{"experts_per_token": 6, "activation": "swiglu", "n_head": 4, "head_dim": 64, "norm_eps": 1e-06, "qk_norm": true, "init": "normal", "optimizer": "muon_variant", "train_tokens": 666600000}
Below are experts of layer 4 (counted from 0) of a mixture-of-experts language model. Rows are named router (the router's row for the expert), gate (a neuron's input weights, with its number), up (a neuron's input weights, with its number) and show model dimensions 32-63. Each number is 128 + 24 x the weight over its row's rms, rounded and kept within 0 to 255. Numbers have three digits each.
After each expert's rows: "comes after" lists some tokens at least twice as common just before its tokens as in all text. This comes from a sample of Wikipedia text that the model never trained on. Tokens count by the router's weight.

# expert 54
router:131134155143109144129164094107161181112111123113167090124161130119134159102167147094112097093121
gate1:158131111163183129105101097102139151118087102142141116152143102139159122157113163127116109107151
up1:145160146135109098112121140111120094138118118126094093136114151108077137161145128097164144122110
gate2:149122119178125134111166073120125131118142136122108110113169145111149116126129139133160184101132
up2:153130179147191125164132115125080104142103118162217113168148107105200150105119121124175152125121
gate3:172142122144126104104106144115133160151150164077139147097153122126143119159128113129144115090151
up3:108104146102146119139113127133138129100109123142190158131112147136136102150104129099121089060088
gate4:143089091125138115114142150095126122104123140125087116134127130144130100111138135194146140048157
up4:129142145103139122116112102090124123140110132143123155140126162134064131160093143100134138145153
gate5:119125085141197160106159154133118105137114092141186124140115169150103093127093092123129142126160
up5:150139138134087112144136115144121125131149086101102155144151122138142138079127083130170121146092
gate6:148104142078129096140138114155120098085127120192119068148117165141137102136116153161114135130123
up6:174120132120096135113071141174082115138119085138149182101149122120149098106151127138140164111111
comes after: " A", " a", "A", "a", " E", " B"

# expert 84
router:144149118096119128103150125122145139079115119103165115102165102086164142106151144095085104105108
gate0:123131109104168115116118109133146134116158145124196137086176119112138098104077145109149152142137
up0:146101136172110131159103104088105123132137162133109151166137143160093098138143151108107088146151
gate1:093145141171176076137146152097150088138118134136157153158114058096134124101119114117147110130155
up1:140072124092126156126131121110119132113092143105122116128124143096141132156072142083109103156143
gate2:127122134119099115158124176139152141173133115135126075127119071165130122123131142123059100111085
up2:121160137131111127095105125140172131135130128147128138141099135117138113124143142146143120127153
gate3:156168118131106120101115091093099132126184142107166155136139114107165113125166138090151095100124
up3:113162118120131137122113188142106147085163138154138147144124117125153074159143117130144171093116
gate4:144144085104117152158129134114125178131160170110146101129105108107119193132143126137117133108171
up4:104153130124150116141078133112100096157086148119133130120102111095147110172121119154134157146095
gate5:138109103133075179164140107121152116169159126098155107107124102129103104159081152075095078121106
up5:085101128126128128122142111157157075151120168117119128142147132122131119059103127130134130143152
comes after: "\n", " ", "    ", " where", " 9", " 7"

# expert 94
router:120152153102126089120130178136149137102121134137123111101145067111145127110144142110115114109105
gate0:102129108172123149128104138130153128109115113156149132146162135180107104150127134107155183122117
up0:133140109112134172116162096086098144173129134133135142138111118114083074094104105104108105174103
gate1:160149137116125173163144148141124144120124146141125097135120136070154130115135114102132134086094
up1:115137138125081112157145109137178142165128123131188125081076090145125108147103117155119118119183
gate2:082103156103132158108133158102158144099108130116159151130143110122123166101149174122147118141136
up2:129139134131145135134104153095135105125133110117170125155085118122146125124132124160184106158143
gate3:117128127114117141178115111167128167129100124139117129134118153122203120148129173121170145093143
up3:114109136078174151151145074105131109164129162113158114117094155134093159195122136136143184094094
gate4:163134084099160129095145126110124107122140139138140118126183118115159123135146143122121113155104
up4:119108164164123143156167139130130161102113135132168083100150110115126144132135127075119137135124
gate5:128159143144116098136160111163136135074145099124144120112170115118103138156120133127179129166133
up5:103124098110100139098139170109130106112145132158139150138108112136131153103146119141100098080119
comes after: " the", " a", " his", " their", " her", " The"

# expert 75
router:108138139128139129078154029148141124084141100131133119105144077120144133086161129126127106121137
gate0:113153130137126168117128125125169122124159164135090138123198140114106102118153118144162120126133
up0:122132129145149076081098124172104133154153090115162102131139098146127162093149080129121145115137
gate1:140145136142149131112184081091134125122123119123130098131132166113140146134138090081155103176155
up1:100141121173140123143170137142139091059161123122086119129159122136124124140130184134105122170107
gate2:136158088190098130116121172109111102107147125093150118097176085107155132077147119155129135125127
up2:162128106106100143100147079171124075157148104125169156148120105135165122106121116159124161115125
gate3:148143102135161118149108082166120108119115127162120136110139127112195133098142115138121175076140
up3:148135127111136160144144147133151105122137129115104126151156126156156089141086116081118150107117
gate4:134111125096108144158164126128142107143100109151139125118128168109156161122161114130126149152060
up4:150158108186136108130114149123125140141097161112155153149120127156095103164097081144155106161133
gate5:129106144120131132100125125120109126080172130142131139063110173119140124143112145091171135155121
up5:135171102115165162126143121065108142123086141120153179144086104097114125116115108125116109107151
comes after: " the", " \"", ",", ":", " a", "-"

# expert 97
router:140155153105102114123160124137149142112102097099158105106145127090149165096157144077118096097102
gate0:169155096117113118123129102084108207115124120102139121122156140130149134122158136117130118120154
up0:170142096127127103068133137104140112138135134135110079095143132149139123131133101124122144129147
gate1:123109125119117166132135106117122165121120149126175135112143127105155110150116130101125118131180
up1:130117100167124124096136148120122147108125101119134130153132116144115164123121124146080103125153
gate2:105166141093100152146154144068154133121117126090153121140135150085117155102123149134126142163103
up2:109104131111138155140138117156120096111101136103153143157120095105119139152118140102149122124159
gate3:132167124100111114080129158137126128140101090148156135113128101152119123135176081111094105131095
up3:121149105168106194128128123125081157103099133159160125112088117127110117179151162142101117168167
gate4:102111133149177160152134122113074121167142107116147089124081146094134125099157090138133144101138
up4:131137114117166151085107123153097143123103160183129126122095142153159176106161133148142120106153
gate5:122117092112094131101165122109128173138132122115125129131068114137110181161116111096106139179131
up5:131125124130140136111092117121117162131100153124102097119131093128109114128171119134173125092108
comes after: "\n", "==", " ==", ".", "===", " ==="

# expert 43
router:137136149115125063037151150118152110129112095143133118106139120124144141091150137139098119110140
gate1:100133169128111119136129125167126136127138142094119155136131091133144073118123144047104105087113
up1:118150140146120126117184096118136132146095137121116156073153150124156137159109086133118105124147
gate2:091110143115131098105137146152164160129119109122108134147143160111117128150130140129140137112164
up2:108127171123139122159132129167128118164144088129143138160128139148121109082116129142092134128091
gate3:135118106057144111122190095104120124142128133173131061110145073126184154092139109121130115060127
up3:139134139118131100168161121147104119108108146147161082128100101187175135137108080138125107138093
gate4:136089163095138128176122159143128132109107124108119075106116129133130131132131135150114119063099
up4:124106147123145141119107110107144118142144132171118105153141121098126125146137120091134115123128
gate5:145160152106080141110158157130142140119129150130156177122170152123163140139113140141133131138116
up5:167170137114092118123130166149135151096138076151126116119159120138152155147132152166121151160133
gate6:127157182147114141135147123110134141133117142058145065145145155149122125142122147112177104146149
up6:091087132119130136110121177166133134117109134129144125134118131119101123129122130118138136131101
comes after: " the", ":", "-", " The", "=", " \""

# expert 23
router:097127134120096130134151124131172123102070120111158113079152113105148122109161118080081133085150
gate8:152129144134135156115129125127159131128084138082095163141138125153139099106147128118156133110174
up8:166089158131157165122121118139118115113170110129112137096108115158098135110149132138124120127100
gate9:155134115131107103126115118115138136108127140097116106133148107138137112163115100106094150105129
up9:101137159114150090160139122130104120127139152116154110110117121119124146088133129125105120153146
gate10:111127138095136131168113155155122105092087156107121121143125121146133093178132145111131169087148
up10:104121106102118156138124124172110078140090110114159128162135107150171126116173169095172136100111
gate11:124195139120140095122130128074162094100104143099090099101101131113120128126170097093093144123162
up11:166128169129098107134105135196148130132134154117141126119098145140133109102161141077070130069127
gate12:104115136122115149125138140157153126135084141083088142128125099089092121137145118121160179098090
up12:122110154106089119106117119159123118101135086147130131137128087134120119072105105129122108110149
gate13:123147142099124085090130162123175120121082134104120150104128125133110147121140146101089150106166
up13:128180078148141131106104140065144106161147151118081163126125082134133140081168145112162118123202
comes after: "-", "/", "–", " /", " 0", "′"

# expert 45
router:076161128110097132135150105113154162103109111080147098107151095097158130107144150101096086106107
gate1:134101123107124114172095158059102146141132136099144138110177102148128122132139108142134128137104
up1:169132142134136146125130127125112135115139126162131169145125131130085149131100126162120137170129
gate2:080115100159142137133124090148128112094104163138114098144174102155132145136144132171113094097115
up2:113141109119094142128129125109134148151108153122133147110137089129134104125156132115108091152102
gate3:098146109128099102164081132090139041121147113160125124100131105127136109111145136159129103143092
up3:124107106105124109148123128150100089130128183105132151157133150116126091174151148098093118121090
gate4:142142113094125143172125134103142112106118122113173132126097103086104179126171157144122100140112
up4:114116151130142147099089134153188163161152153181102207126156179122104132066150118125144149156123
gate5:137166103078079132155134161114098141104116134144134085117119115153189102127124166134154121147135
up5:128120124107100129142131127144118123081085116135115102129100148122107096120106104149098124142159
gate6:122129114114135098149104079116104138118147141116156107123134109153104112138147133092150146094116
up6:153122166161130124155180133159109158123099107155114103119113076166136152160153128110089129068127
comes after: ".", ",", "==", " where", " He", " he"

# expert 10
router:139143145132125102064149153102134130094114133109131115100147098122131146080198139102123089125084
gate1:115099135120136115138135142121173110123119097188100151151125126175164119110130122110139143138131
up1:135116173114152115144141136146120134155137116151149142131181168153163156163111127157086118145135
gate2:113157157131079110107159181111135127148122127146148146148136110130138123137125118095136126103119
up2:113141123133111175154147105098154117090202123115144077125143156109144133123145132150123146126129
gate3:091137141112177094120122152128140142145140124109170156114111109086195112117141143108110091073132
up3:161122100105122126103067085142115118141118094096140137131135085145136140159132124155140176170122
gate4:106140120143138134133087112141130123079163139169148136109164110150116122145125106102085110109094
up4:101079138151131106141059114160162119130133129167113117107163130130105096082132131149140141151098
gate5:171121134130100132082081123185196125130146123071128155140104118131111155111174147125143104115136
up5:165119110131147138142178094136130172136107107142188106128148167130137131135134104138102098164139
gate6:101115151119131090120133102095143152086106094125088130126143116100115148158127136155091142119123
up6:229145165128135158143126111152107107174134140159126107110109101146133115137146139084138066137091
comes after: " the", " of", " by", ",", ":", "-"

# expert 9
router:132177159111097127141166126134133118141129089089144097085127116095180160096162144110129094092097
gate1:090110121132105118170186122099143123118126137124122109162106108102149126116161162148171115123105
up1:160178096098126125105108101131125115126123112118096149130132120119163129109149147156082121183146
gate2:130167100169130138129171139116121120111135107136163108124111067134138133136127175105127155133138
up2:158140100131105120119134174101127114131134131133154114144107136169117181143168122097164110138093
gate3:121148074129118142121101148132127131116180159164128127112117150141176146141126129108116143110127
up3:122157132160088106178134128113153116163167142143098117122130072150184148125110113117138134159123
gate4:107156098152146138111146129123102165105093141115137088114129106093165151111166106102146138104122
up4:144106132131082113106126128085149175109117125178143108106089122158181090075148140136150112142129
gate5:141156126143095104176154113122144107181121143142106120089112150106135114124152118134116083098149
up5:157130158169147154175073120109134093158129145129120170101094169161139097104151126143150128113128
gate6:131135139141111121079156112129120138126097125105101114131107132120166134114150140162134108098131
up6:096119151159168144139104147091132123110129138165190108119116115101125078098131124172125128167125
comes after: "\n", " =", ")", "==", " ==", "==="

# expert 124
router:103154120106100131119142124124168153125110116094150106100155116110163139096148151087116084104115
gate0:121141125156100141102156158100153114108097152174138108094140154111147136127148123110128172114133
up0:153136110077096093129128169148150091143089108126111153139123157138084144161148110125148111125123
gate1:108105113108098108148160125119146127150116109132179156101143123114157144139129153168116124087143
up1:133107150153097141103130138129090110125086162116132125150127123111096139096108092120174139132165
gate2:127136117147133133077130119150195140167095128145102131108126095119116117111141154114092076142167
up2:172099118094129081105145123154110142135088150136126146133147147148164113133105108100118080157097
gate3:149144159109121128147112109132153107122155082089124115147131097146098122074129143141103129177162
up3:138109132092122148104124126091110145126149125168117130143108165131115121125120140138185152155115
gate4:132137123140109130093105120082133143136164122135158123122117133141128084113138107124141099114141
up4:142115130129113075130109121142169097120096095114086121133117132085168120161109130099133133110089
gate5:123121119128158106135126129135192090112098100093128109107101098139136070074148121108160104093098
up5:165149114147150130068135180080143169122152117093204085140154109170135151115135110085135122143144
comes after: "\n", " non", ";", " al", " information", "    "

# expert 69
router:091166138101092115150149138138168151122096115086137099089144098096141145110137137113116121107114
gate0:075123106159117165165139158130119117117105119094123141099133148094103113129122117139122095125162
up0:149157122147159103124157142099171105159102126137163136111106152129127117124121101144145140087166
gate1:106089127146133144138155111114090120151116136119163101093153152100091119111167137118118138159116
up1:095166150101123140151111140108137134140114153144095111118124134147085082151116109137157137107110
gate2:088112119100114116107165159163173131119108103123159173108098113188110152160117143159129148117091
up2:129134128135120150165090164122169156116149138147108101140101173141104153156142135149125152168132
gate3:115144115101148131128107117135161113125114116123111066156107118105081154126154100132097117097150
up3:148107145155163176124115145118130122149108144142153136121145134151138074137122141128120115113076
gate4:112130106132109144086139145112168103178110141128100095150065075086102130138120107127095112117136
up4:114107167151094130152153155148140126091131119109145100116105084109139144150054135121172124101130
gate5:142156113151109138135137102110133103126136126108108114096133114084085116131181135163137132126140
up5:175140105143143139150158134118143105112145100136110125111139129137106140088176121134114141108099
comes after: "\n", "-", " •", " /", " Time", " Clade"